Experts of a small language model: a sigmoid router, a variant of SOAP for the experts.
Below are experts of layer 8 (counted from 0) of a mixture-of-experts language model. Rows are named router (the router's row for the expert), gate (a neuron's input weights, with its number), up (a neuron's input weights, with its number) and show model dimensions 0-127. Each number is 500 + 40 x the weight over its row's rms, rounded and kept within 0 to 999. Numbers have three digits each.
After each expert's rows: "gets" lists some tokens that make up at least twice as much of what it gets as of all text; "comes after" lists some tokens at least twice as common just before its tokens as in all text. This comes from a sample of Wikipedia text that the model never trained on. Tokens count by the router's weight.

# expert 252
router:508510573448489433547448507419513470496533572562453449543511477479542445504510548486497455491547499517489456526498494548461527483483488517493586474515520457454501535438531526502499471474535521483414447469489497497495500500460507534473473562505478521516552499540506516518528538509398552567532511447463518551493487378585501512444516480510538511541398536465482383514505479505516430484546
gate0:506485460561495542571533528546480526450472453506432549546560411508507504498498508572503515520551525519475497576536497519529534483479557525523517418511495473446503524523508465434479501552431473502524505523443504480502414463501476444518533501463496442513469531436391533497511496514551524534500506533452521485560498550440558554539503505536477516599505524418562532482491553556451497584534
up0:464458514500503451442463501471526515491545553492561491528460482549436438475446500479443453505534569525449510497496460483534500441532515493561475563485531480444451457535546522555506441517475509444540514546454460493491456536498555473487509469507473506479592482501487397453570500500484483523518481531544501506551528419504474549485452621444432446530500478569567462476474561554516476544503
gets: " that", ",", " and", " which", " who", " but"
comes after: ",", ".", " However", " that", " where", " stated"

# expert 48
router:468496588432485470490429495534480512479515520550425491510469427437562476473567497508471485520520520526567434504509468584384495527494496530404501464492542424496483482447510510464497505538511500535443504480477456476531488499477519546493528547465447473478580547469516525539522485500457517581474468434466548480492516551479493501523514466533597461581550496476545475452488476581538501461513
gate0:517441454444436467524473531432503577474571488530472485495485492492489471531493482515464495500566545484522441466521553473453440547513506505459580478474518405517424543503496469484480547592517501503487518453483442552446489539455465442454483488456476548451554502401519459451567466584491502473480407491525495520539486523520499553456487540519552447517548506440488512461471473512486542550447
up0:450493423507537482457585514477488520531524463460470451507517522489550564535426504508537457510530452448556478472512517525500470473499561544557466508456471480514468429533553588537534527636531486593490498476501571499492570518514493549462471458521521452567461471493552528535487472499545475502505503509514504499502460500547450523549538480539467497433507486475473444554488571517461582472577
gets: " on", " ", " On", "On", " the", "1"
comes after: " on", " ", "On", " On", " January", " October"

# expert 72
router:468470536442511480492487562443492488509495513484475428540442499462469501465494513508515517480556471552497521498512489526485527479489470554527547528506513461399560506436543516470444520508520426545451498531409461468541464515473546446468531544459474388586604460500508561504562527462491480600505462500414503491547494492509497573472518444505549473530502513508528454471509513541507481408533
gate0:376492457512519486508525474518479538518432527483538489570499503450485420517573546499535484453455433410462465521504527491442516495540575554476473425481477447498498475475469479502497452568521449522445493511491476438460450475497479460497534450553523501535526485490507510521512497460526455502491436513460502455462422449548495478436527456407506459482499404566497453504568490466539461555508
up0:495507472418498520435421542510490475509473479483485485518493498480466471581461508476555536523492482479488566478452463431519515555521526575494506485422464500471467549470509472516558536512494439583493452525433449459449506483492540518461485456561510401431473463445520518445477438489458527426502423438510464541504484574502574573534522558515538558526540487480505509448473477546533474467499
gets: " in", " In", "In", " after", " during", " until"
comes after: ".", ".\n\n", " In", " during", "In", " end"

# expert 136
router:453541536460479450503485502496494466466515511478485436562478491451456436522489501514524543486530481536569514482541462557517466527481510556475549507500491503476540499443522556486453473552548521564417524526480484484581432501519449519478449544486483532543556494544508572526509485440437475550458453501520523540459477488518434566510488478501588446482453486538450486512470491600444466411612
gate0:525468544528472510508486434504466467511499497518479494539499519469484459486563498434498516461494458579545507476468526550433505421522493499493474523464482511556494527436540518566528526461601497537429478408508469497466480423550490429422504468483467532556462494544499575547474483469501556570571475531444533466441454532525415454544500460570536431510461525482473490463514501497560467458505
up0:469507586446582452504493492501512521494518536537515523488499434440460436441457542577501551486496551509477499483555519579543523485481513513524514511451538536525492481488493552510512518535511505521538429584471523488581507561566508465496458534453390495525476471568492451501473466494460435472449526515477480519443466450493489513511450507532460408459436502552579546566484501498473423529530
gets: " as", " of", " No", " in", " by", " for"
comes after: " |", "|", ".", " No", "%", " age"

# expert 164
router:435560552453458434490409552472504501496527457431512463545511461435501392470599532494482452508531473526515483507537521534484520529499538527451496569499511446521515474459577474448439459529524478470522492532512440474547397470483484542535501484437475479543533575489526515512544567516501505517497494418460517493472492464506502507471571430505595476512532540503442466532483479559522481488522
gate0:505501476466483442517419500477556533516483504492540439540455476431536479498546481540569445539489511578517483477517559517477500527464485496507452551534468471476543439433512519470440510486534517489551452502552462461484519528521529476452546499489522449524478495492498534468497487480508484496456482419413523442439455404422560524583538444586497494448500482508444532454425417498441483509545
up0:531455505511531486532496473528422630572480466490456457513572550435509479498510493502495494502505560447516542494466473472458546474553521550534481475479458500577472536494531498487448508540452500472499498395479499447437518489433465449501571476463466511444461503535507500434557565512483540443474476518442517535525566444500492495480489487540404463528489530412490516583485467489461476495446
gets: " B", " R", " P", " W", " K", " M"
comes after: " |", " the", ":", "|", "-", ";"

# expert 84
router:474572503413373423527449538485548526465543473487434512559490537479496462455549440523461532508531499535573474580489525470467488519465476573493503546568549499467517510447514545497455497557503464497467454431479522489546423465488516515485500498444474500507515512523528569533538530530466487537464542452480493514524491531489494590451545483457521450511488523454461463519499414529485469456590
gate0:476533448435461524555419462498479523468503412515522576528521465459509474409485520451521554533531563445536455481471506484471572418472468444487511516463571551493516445461505514477519517543515561502474533469486494502468415426450542480525531467530506539482500512517446617520483512460409505546516549526553546501507428531473456580498512450487539463513489480507549497442500477481498496531514
up0:469586505464514487519488577512546522553556479472545491501557463463563450457478506488459528495547410580517528497559459497519430583436508528490455552540528493487466489592539474511504497568463536523503490466496473489532458397472505558414444519491492487469427512505495578458411483550469510490534536500527512501499584556473491527505542482460494558505470488476501515507533459458434500480465
gets: "0", "3", "4", "5", "2", "1"
comes after: " ", "–", ".", "201", "200", "199"

# expert 223
router:453557559461476403495480544533484516535514496541444439530532543441535435555481469506456518519513484489586492535571499473502536535458528515471598445545521509460541493392572527470498431492520465516474468478462519480559465549478474522495467519438494485530526533558488526524499445427464531519478520467454503469502504489520468511426472437505596489524473544500456447493574503535559441475507
gate0:559498538488521578458437476468485477546469482550440539436539537500462413487471461475488382406455568558531486540522529494520495534501520505498543488460584555532555474407529515537501527520494436556477479489497496507575520454494553523529489546519504458495489522541537493482545502529515436472607499519449501510450478537478494549441434463533470491504464502471497472454427492532494463458501
up0:550425534434516512549574433466480570473569517514484508512532483485559525503466438495487504447549533497474560467445554541552445388537522459501509511545469551550536529552462495561532524520562494478531505493466568477509531473521527444460446490542453542431425536465491512580532549491534461454504523522588488500493435504461488542473502495503512507485520484552497440485492517403476518503460
gets: " ", ".", "°", "′", ":", " −"
comes after: " |", " /", "1", ":", ";", "0"

# expert 57
router:510555487484440483469481522464446457442539502516464487502509415413527446529506515516489512485614479505546493540510484550480502487551457559499527535481520417530536485458455550433443499509543573529492511537518484432477445500440558519491427584485474451522524589561584536511529472486499531513499491479478502537507475467503540484427512449515541531501515537510531421515563444550534445483549
gate0:446453455483449442479541489417435525491564513495549520494516502493587443501500484486510504487514486544552573447412482506530564436527429489484528450551518458502511520502469443510466512473438451489554500505459521491523494581502535484544457500399561503512553522472480503484516440538538528507497510444496483472462493410550560451519534485525525451536517594531471470604522479505445496501525
up0:481483511535469496546571427390513519591552481495511499443488508479472471503499479527504441484533486556469543469491480372458441457541528517524451549560531501577619533497494509466451455559495489539536536540447464523493499533454511518512547490518489446559456468493531497512492539440507408596488481489498458481472475513501581454486474483506466562479507508516508469493462470458442489518496
gets: " S", " C", "S", " w", " W", " s"
comes after: " (", " the", " \"", " a", "==", "==="

# expert 110
router:506546489387433416512447515464550499521535469510468436542442480456537473478525548520525514456531459515498510533563475457467548491497563527474534476522553417419490486405518519499482436487478440499461530538414486524543458526479480510488532519461500502532516534559542569484537465415424512519463537496539518537515516501508499518524545481500502539528501550449532525526488523579492502414586
gate0:552445478432472472481561528487525569584491496509520497510529433457502486488448515444477449446536557479473483485571486453433548457515500555428508454511521491489413509414496489465534461495532482502530526486513470525534497397523526517448489502508500547542465474506539436498484489461502525486471523517442379554484492537452463534459466490455491474527516421506598432500546526536473541561510
up0:561453520477499477441434520434534521511467418497482539450516532523508498533437506443536503416475502499512462501429534408456543456537534460417456522523522471511501548514482504481513486512486434471460492440492460496523433478499524532504460521500546458476597494513488601445432532474437546499454457585475557493473441477583507509545514518479559503453484483494459468429473528483470516449500
gets: " was", " is", " were", " had", " be", " been"
comes after: " was", " he", " He", " It", " it", " who"

# expert 11
router:447492549391401400514496543510475536519471488479497479495483525486477485466558509456470527466567486467541517552504503524493513504476536511475486491590582449444550522463573497502507533455528467518498517495447505459518435468452474523526513485499518482504459556552481583476590508427538526518476493449399470510503492470530460524455507493552529472496500518509463413495497459576524408477547
gate0:492483563486500503509472580497530558589525457548471437541483559534516522466506459492492481464546508452490556495506512488492480520501518488513490570517587393558541503446466539463486530435480501462509565496511563541545490510535428538497522470457487464556561462526473659529486529436540509464461531463473507462482536489493478555526546415549535466506481523493475548439487496507462455511499
up0:522531482474482498439504567485487484526558398504519538469439460497500438559468477486490457487533512521532445450460520517516519485448528479551498441526470458564518501447504501472501468496495563548400442450450461526464552554454453503497428510590528458579531472401489474535518561511459488454459490488519492552548495494498547515506518591475407439556532455543489523497495538503480529489524
gets: " T", " N", " K", " Z", " H", " S"
comes after: " |", ",", "-", ":", " by", " Al"

# expert 23
router:504581587502490430501515502524511507442484528459522485524473506503534419510509532519519492492497491581462484522551455537482466454518543553469531463522475483514454504439543511482434448588526506546483454529463557458542454436457469545442488597462510494520528530535480524488547523476458480577483465451477469467528458534541485533469543454521535443527408574556501468523449482519539459434581
gate0:477506558475481458466493490489435540508470525529496522518505485472562405488449455497554487441474496549507450499542489548489521451544484511488431497532499507532461542371513542518488506501454508510484488549502518453467472494521495573418473573505542538435453534541487512500447438420415496476394521459461455443493483480512540478474495404485453450503571495491565496519540464454517512484553
up0:507509537549448532531530505445476508539463531455514537514507530494519433578503538471416509554567547519500507622473551450538441561522510444484523543512453512479512586499465564537456491539489432504494486472529467476529511494480509457476450589525553522445522501477572476484495490568431569433479510474503495479539510488572564557490483519519462529531449489457489523547517545479575466466450
gets: " at", " a", " the", " one", " No", " each"
comes after: " at", " a", " to", " of", " from", " for"

# expert 143
router:448520533458389416523463481489519511536530493473450452561433474456503486570526508520475472519501503483538443555531471528504515435510516513465543503514527478451590470432542505470513469542547483500503407486507520484610476479518537525493446527457477436514502505488544519461512552419443512556480485515474473518509506434507486513492454442582578546495499539475528418511562482520552485448551
gate0:503501513479510495510488549484484501485458532505419479586494457542566499563501468521497462467511503543487464451431491502471596466527423526494459480557496454444542489473504636523529435506491528548410513454621517450549503548489459555523436464485459453537528519513524465550496536501439487480453460455537559490523465559516488504536471461566527529494551481468571517502491509500504550508513
up0:432481513539526619501503486538525535386573509472496486451456573543542562443507479514451511439435514440472500487499496523470519541474508455522488476551479487528519515493491472470411506515433567492473585504496454480424488476509579536479511505510473532487409519483504584524515438501481518485469520498518526466479500507490525505464564453454488544498567489428579555496517550484481437478521
gets: " |", "|", ":", ";", " /", "-"
comes after: "0", " |\n", "1", "2", ")", "3"

# expert 3
router:457576516435422479472496523470491456465550464453467443516519486471549435440508529507509520479573493493514500512569504601503478449504523479542560533558499408530513474444538495431453459558568506523529458553508437471578455452493529564508534573474461395481527525541494515499520516480468526481504514477463506481548457479553461510445571471501572549498516502503500445463502467505499442485513
gate0:482536483486508539462502510450454456526512472466458450522475464479483463486534514456438512452464483501557508515567469487451507451558521529511519571526468452514495487472547538467538490516481473535485496496488474444493473473421554491458427459479529397448527536536464419514416547533495526400455496450512421473514438438526531420448543479534556588489517515508549444515503531512421453503486
up0:530493551544407476472531509490448455480505480510512467538522498565482514514532507519462531474463419595425465477547479522495476424460379538482537529485517467575469502452454505494467461480470515532499557423491523532536545510492507481515452475491487434472481528455481495427443541507537528461446411528513442541531464461507537579512452508488470497464486533556505509585422561475486506496541
gets: " W", " A", " H", "W", " w", "w"
comes after: " ", " |", " \"", " (", ";", " W"

# expert 20
router:425510481468506449514446530468483484527545495514423535551472482476507438478507480495441437478530497531545468510549452492557467488453486560442495427607465517435518550434550534482534506506530526583455498465420474454529512522474472502518500519512404479538553528544538555465569540454447520537499549456463522548450439471555497539509532465480523503548490579488487458459491473496529482510575
gate0:514473425500515486460465583481429454469526488556455521534498460473517502520439485468477523455522518520492483493459447401430495494462531466418529522538491498491532562461485576500430494497507530538429514500503449456510479495490510475397480429517497495528526527563533538429500473432438566497508475509567447479476501494484442464535518406558442504506551557505514534401507479503529500548478
up0:520469489520429461492519515530532483525460523411519513446578505483521428449480540429469487490490516474427560518502451557468466532462564487524594562463525540482553445495474517526565488467574598416553492525509480478499439538476483499456487471468494539513503513551493430480465512426430530449522474483495560550510518523469518543587569487458515521502502489508468538521469477494449527573495
gets: " and", ".", " but", ",", " that", " Al"
comes after: ",", ".", "-", " However", " John", " by"

# expert 2
router:433496544426444436509415475535530539547463521493428478505539494431465471576498458498461557501535500510547505527512448524516501484508442509465550502534489514481531504452519601551489446542553516519468454524415465426526498481501497480530523513468484468464530553595537520497538514523419510510518470430470498521559468457505491518478555498514513426523455551458460429445499445571464492469562
gate0:486489451490445541507429447504502500460398510502472562525526471445526442461457534436479485524509445507465444515556520495498529471492466472500437519494433476530576515404521509525499460506553530471496458548434486444490566455540458417518542483454505504553502478540517470516546500508520459438462457495461469550563470441521519502544494474546526470568529479492420435532482531525549417522575
up0:444464513461428559467413521454552566511503453518428497481480534458493435536490501520495539490456543435517552471549455524456527438582508541488443488468510508540451484539512552510522439540478482565481500566576458489513517499532530478454515511511576506463422471491545504508487444540454563506454449534462411448532511486491446457517508466504500518443495506505509414491513558504521464591520
gets: ".", ".\n\n", ").", "\".", ".\"", ".\n"
comes after: ".", "1", "0", "3", "2", "4"

# expert 215
router:507534577442412465501445555515539569507516460498503458463460411459525444451537512486467490505536504531553499556526504472515467465509516561450528491520509384446509532445582558471510477512526452600518477530440465503489469499446459513523517493449511452519536550549491558495602517511513474510514494470431514479502468519562483502411544455497496436561479516492491422520508494538507463496494
gate0:473524510486468514474493484494488424551537508532535508492503509464457473489403491467628507490568445517575496544497525450491552468576456497494498560511534459491471489531517496476413540511486490532499477524451463436485552568460522506503491421480492515516498508497514554528528457470487495511530560534441490478457523559550438513464497428440552397519554585438515493550480409508536517525498
up0:532450458541559386535530524593441464416462565490489477506471494504496507469467570470459467525378511542539508471511528500494499491518454492487514501511491521524469548449452532381505512499462537480516588503466461526446554492505527537424482552509461510471500504468522569514446502508455524550454489453474537523408546476431482505534472428451486446509502552516469517489526514522515528472494
gets: " M", " D", " C", " P", " B", " H"
comes after: " |", ".", "-", " John", ":", " by"

# expert 27
router:445513497451447427510456566469481493447496458489454490536492469452476433439541499505451502537580492491563515553536449534514479500454496547500487487541547501558480529401530605496517452504475482538476450542482476482594460493483478516446477551482469456553546537552526547541542500478508523547445533484380527505517498493497474512459500473537535441537514560466488489503476426522513484507600
gate0:486522463512440537512528510474510447560471580508483458543496474555453502465561500555519558544521440498548489538587429487567522435487482489570503528448530494542478484405446513539515449551445528511512499457546532499478468500478503520543419454509513578498524441524522519438534533515526536546536530504449528516512488416493530486457527526589483429454578506474559525481486494469526569462466
up0:503510459550471443514543429455540514478531506478482498464489523559451442450522569469505537502460537559450435540547490522506532500456534433409468445528508458478515546467489487493503524496421452492598527524479515474499466543516434505500596506449531544499452477488427440499442528479534548469502478463465537495508509469471496557434482460521419539539565464582476519519539530527429496497439
gets: "1", "0", "2", "3", "4", "6"
comes after: " ", " $", "°", " −", " +", "′"

# expert 249
router:475520563480476463565452511492441499460557515524495452514563532490527470492558484474413439468547480499523521538492439494439500505458543571472520533522518468496498477478503528490473528467544462546444442544438521414524452502454530546455469553489441465512531502505516557534522525479502535584565470441407539467546458406514454507402547485475532488533478539494478495511528543561476426490533
gate0:525481478509415525537524439561487472491498441504486507521571511550525479575551517585485461505446501489468552542486417523458531536512500538521468488496507486523495520464468545534470537480579511518436441524382534541464502521465488519478570491545570541489492516523496536549498521368489484493522532493463496514580470534498478498522508456493481537464461541503566492453417521442562464422481
up0:474485578526553549487551485551462465489501482520515509543510518453488481452528415489538559520525493476500509489498508547543470527541442544510531486473581481554581474473532519493531485538484482458550468455558423559542550471588485526488527539523570549502537496531542537582465526560475452526489553484567421527462448551482491546544485434510522525467497549471526567513457412502446546525465
gets: " this", " This", " the", " same", "ical", " a"
comes after: " a", " the", " an", " his", " its", "'s"

# expert 213
router:494473514499473482560389477518484487492600451459432486550474443440523444496526522476432505448609462552533531545560500476476451501477544511465542527566450483458522528463476538484501444479610455522450452494492572464520508527451542499499499550466460490504502542517485565484545525476399557498501506462488520498521521475526475539435511495531529512479499491476520492544514447530495459415559
gate0:502509512464487407520463475500462452500474448438481466519524465524496448497435526439480474464471506483464598496472470483473486560540567500513535566464436459481518508443450460441489456440500516493528489515478475477469513469370469559526552579396535472529465516588413475497474496422460525528491439494483484489510484547573497483488516496504489517437455507457517578504527511546476511504501
up0:562502480477553534529530532497504546597567564489518527552513561515507518477516566469465546495558465563525581478481507574485484480477514383442567514501531435585509520491428494540499596496420497491520496501527508570498460536534479510515495512525492502530492451531531548515450512530459537584529486519508539473552482456529480494485495551531541559554512499480492532569501482472449420530458
gets: " a", " an", " and", " his", " American", "'s"
comes after: " as", " a", " was", " and", " is", " an"

# expert 243
router:482500560513460437492527475548472494525601487529517449530503468436524450486566464501477552528531499548507472527551497550454510558495482473477565474533546492441556525416469561481461444513510516525501502522412492530558419473515491514468456477445443502577563546551484545482520477444483492520489508525422455483541466426518500507467493483523539560556441517470507414458502475520553426467544
gate0:504439518497471442528503500527437555492435504510442508534485458432543473487537453523505508469543497513499438465580515495492507487480516447467556415516569539483527538434489531494528422522427573498525538557501448484453469470516534520431549525541466468528492492474529605534544473532423505520476427504522459431554496408516502511422483508436562503511475503484539482453458503549560491515522
up0:487524481497548579518523547516432478497471331500516501478522620478510496512465467459465494505493486491552449459448503553487442460542535491496473423495460502501554454475491544474525519542497530503472528492510514487506512546479493515474410461545490505465500521532571484447543574636460559418502536481482536489580519503483474520454519521497493453449523537482514509495530515483536554480518
gets: ",", ".", " ", "–", " .", "°N"
comes after: "1", " |", "2", "3", "0", "7"

# expert 39
router:458547550492478429530419496515511490476500526481495459520537478467531473502467482454429509538581496522585488514493451469513472532485518540452593494568523488409504500446513550412490450539503544544486509448504545485576492539478478543443482518491526515465571532498464532451464522396483453515472515463487501514535519479559455565460517467518545544519453590531459464486479504567519504433564
gate0:445468519498470536465443547445377522534491486437536424528525532510513553556488524477443535559549505466500552475518498488482449520550448500468502504445480532529502401442498496532525543493514562505465520493482436502524471478520481491493464532486504502450519536506475568557476552460514413468483503525424577445550493492514533474507499472540602477540513458556536534515493528500469407409469
up0:509493432500527499514458355509475525489470436506490465393519488490538468456505508445378510516456538440525477437403500444490436422462478468486451484488531487503535481503494504511489487505456505486492467499522538454463486455580461513528532527490504511519551496492472489534515478512505499478537488488505536524406554505456504443534506476433484478409500473483601480528515453436487457485437
gets: "|", " |", "%", " |\n", " population", ";"
comes after: " |\n", "%", " population", "″N", "0", "8"

# expert 24
router:460590605477464471523472456497473493473496528433453504518465485494511412449443527467460527510516489568468513504521444585478497467516559464491522460540550499482515542465537535463483409545470483532482445521417531454535427474450514525510477590458477502469538550484538550499489525460470534545488474469441552538554485493482504566468557473521480490538443525496504444471488483541460567493585
gate0:490577558524443506552458453574531565507496488475428474568492478503510441508394545449512474575511485510473510463495454553513470520494515462493524489547529553459405492430501506513450437497520427455488533487503479480572482402478476524459513596466574550480467468475514491524506517507517428528510499512447504500554466547511557515443521476544506479510495508473538542471443497568435528485535
up0:419493465472555468453460521492522447590518496479537526492460514573529528475527510543440481491489538445529533581556522536540489433541433569452492501552435544502592532490511543499507531538511492553562492490496527488505499513549483575488497502523486508452527614517565473472554465463553464537560506532548540505468514472500451499571517521465507413567458451439457513485536526504543508485518
gets: " a", " The", " two", " the", " one", " three"
comes after: ".", ",", " for", " of", " and", " that"

# expert 238
router:448568566508464434497429481506531494488511512506483451516445453441486466555482522489468511475565479541563523474519486507462506487510582508486549481545538493445493550456489520452447505458567457567425465428484513447524477470486481550455490552520411453516499575504556552515571489515423462532499495381465511515483516433469503473490515503528548510572455517510517512490528445498472436490566
gate0:485480567531529490451511472546477507487510503562508499529543477480568520604486507503520583517478418522510484486493500556527468611508520504566496501490517524491490497412528565482534504482532487544402461511526462425516509502458447527467467434498512489521539527530450569460565521498534588462507491519553522557547540455456532475474571555427472551521493501486457522493501464506476483539604
up0:514538498466500474461505425533533544520467470462522511486512503519463542529514458444480617529571485537554508476466585604499408525526514515500559462500536503470523539495514471538498484577531506525427473468555581540463408480521489490462509496511548498498513506522489547550479589501460540558501492482557567517444597498486476473506491512466480509499490509478546591469550452471424486506508
gets: " and", "'s", " his", " the", " or", " its"
comes after: ",", " and", " with", " of", " well", " to"

# expert 245
router:443543531456427502547459460505494564537514532497532507569529474478435488434577532509467504489501501559538471474458526547490506495479518537441540476476503415418526517410489539502483495515500501546513527475511486476543398508529537521529459524474459405485545509500520515485545561438476520532458536452434472453492470457510526522436515449508573507491513577577504474449487515567483444415526
gate0:539485495455466527552527481430509526503497480501464536527532474492374487457548553528500537513487586506497502406549496512487479536488520465551528451428463359459557556499514567449493501495478479491507593498517494458510419457421562477533444552465483509441531473542501464452477492483428525529509499472424477485543511467485491471483445587490520499505487548488501489483488493512506444496535
up0:522528497507567492545565583505489495472527507559439495515517554487581537561485521520480440543503548527489505535569408511497498526491490558545411545543585516555519528521556537451505504458498493533493471540491483446508518444510494460528504515530551588499521519469537495545556466578522452503535463494509568503525562488495567531559492507516455502486493494439528525572564386449474511523503
gets: ",", " |", " January", " August", " March", " September"
comes after: " ", " on", "1", " in", "20", "10"

# expert 220
router:466528550488461451548427472440535481527511510480437426514541477464556467498537462469423483511556474553584526501514455519466496510451557529450524512570489472462517498439476501481472502461551449552466444453488524416518433518445513559473506550494466477529503496504526607493578514493472494583553483381447572508515542463516477513482519486531539500564470504511488529492532441520509475476497
gate0:530473534469435452527386477495544449470530494468419486504544504491506497408511549385543488475537494520502479400506483479532536495474524548497506472491494481471571414551515497507521431513487494460455482493529467497481396495487428523437461489479516500526479504525535534428482542527516473532538528486508470494541576517490555476546534493530490542550541485537504431485458546442553477403489
up0:474450459536553531520496538522562533421531550500387482469435499510476480511524521531501474460475439433553470477542526525416554532526531548517519518546449530533464509474571452523438539501442519499553478571548505427469571495512488473494481534487469528484544603487550473479530485531492520496526493585505537532503509525461546562492497487573506443474555537554434432487523495560500450497516
gets: " and", " the", " his", " their", "'s", " its"
comes after: " of", " in", " and", " for", " to", " on"

# expert 208
router:434569527466392465520415483499505532468491530554491462536519540440491494545513472572419501448504458518561480534507503549438458475470526541513544552492524471486578585439460545489481413515521533563487517577486525519505382487502456551456507506489498462512551577532494577455527510509462510476521487437475505539508541504511480521460517502504493530495508498474521470500452462532515536437576
gate0:524438460570516429559483423517544495532555516478528480504469413484448413531447480517459475506486515454585458475524595504481429511474445465562480528458526443496546530428458533473508441460485493569524517485452471459521467476535497521525463505472536538498498498521467485525462503575513491535431483496515461530516488510471556483506532448525568501478505386473553475522530472585500532459547
up0:545529443449517502495451586503558588463498554514461430444554518585544514477524511546505549558492548543495513520468488512507527506525530501582490527505493484518432482483566482500526427506536492469578482467450538525536513541486499473490530487454437531559530462526514489497503489522505561575481455557574486492524477541576593505435523516484529549491551515572528564519565467501547453538463
gets: ")", " m", " km", "}", "%", " ft"
comes after: ".", "5", "2", " km", "3", "6"

# expert 62
router:425535495439455448482439552476494452458528485495451511549468433504512423467483485503444492521568496481533523549564463557505538445495505552540488530558560506492489501418492607514475473488530444517489459533462486392542438504474531452486523568465492449525527525522490521541516505470470546558478515521444532459500454492449510506480574481563553473573499526469498463507523448553484529530585
gate0:543486456496478527445427540383530454514540536455534496479470480485494549453524475487439530543517463430528566506503472545476492483444475567480447512533544502467534492477522558489529486482559496523543465510417574478465563581562465381527442521397467542506544534555518531547475532495503474480491548514472442481506461456472519490528556443544499484529521452513512490505477497538520535443528
up0:555525481549512420521510482454464474412535475481500548480458487466512490545493439533532483436424503446523544523426595501451506464526551480465544489497520517511547455530532425481536486468473540487493495525569538562483426500539459557505527523440484516478534553566566484456530519523525523455450512476494495513480536503473448479505457488433558502471435568490517535519544542486520373465444
gets: "0", "1", "2", "3", "4", "6"
comes after: " ", " (", "°", " −", " +", "–"

# expert 157
router:484549478401474425544483483452558519502555517538462402543490478469567455480480565458523480500582485499504488489539438574484514457465495511506553466516540456458512483462501476531503425541504474529411483471414487509524468464469534537458475509482482501546496528558505543495507429479434547523511563491524509528519501442542434504494562499468530474504437530516540432504478457581518479451587
gate0:542466488458465467478535530483487472449477554423540444498507444535557523465485508425515521529535526512498510465490469519443473430538518509431519417487517418470540533446641468468476428493533479518495470524495489462500454539433494512473509439487459534529438469504519504480445504512455561510461481476586471491492477397461450464528487543440470478499454457526538417446499476484502513449529
up0:447524474493468531556499500443496419500473515506497571436444489511497497467506407482452488545478482556483502460480508506489490524562489485519466492529512446556507472555547563493615421435490410534484542472483496473519437544508467498458460503486545476506582544536437540525474537440439483484475410486525521459515461504528500484529516476479512511547599493588516498559523485447432445504504
gets: " was", " is", " be", " as", " are", " were"
comes after: ",", " it", " It", " is", " which", " was"

# expert 80
router:476544470398456436558447474421538538521510511527509529575465500492494457433556483488472477507569536488538544459526517495438568538479482561539544530558545451463578501415556481532471483496507506535467484477464533449525463499431512522437491456482509491558526523494573511498543538486430484543520510468466495480533456503530519518424550419507523502497475539425477471483485493583435480520541
gate0:477484527422505459544496552479531459488453480497506446556528489419505463516556439481467528557479507518405426519489512502425489495496483525504476489436501455588533451442464426454440448388436516534514456573535494505511518557443503500484445460447530514470489506537464516484454512509447521491494511537474429482493475508476474518435544477513458457524572455414450523519498434505482476484534
up0:456503574544537487585499470587533504505485478466473474538477437543477472583496528476462493513495517414508545431520496490433560507485472446450481495545443518456551477498493493518533502578490405487568526488595491535416478569522451576416529495538450511473554520475519464490441547514485521506529520484493528507503574517454509568523566454531508498474527500536489508449477543490437501490513
gets: "0", "6", "4", "8", "5", "9"
comes after: "201", "200", "202", "199", "198", "197"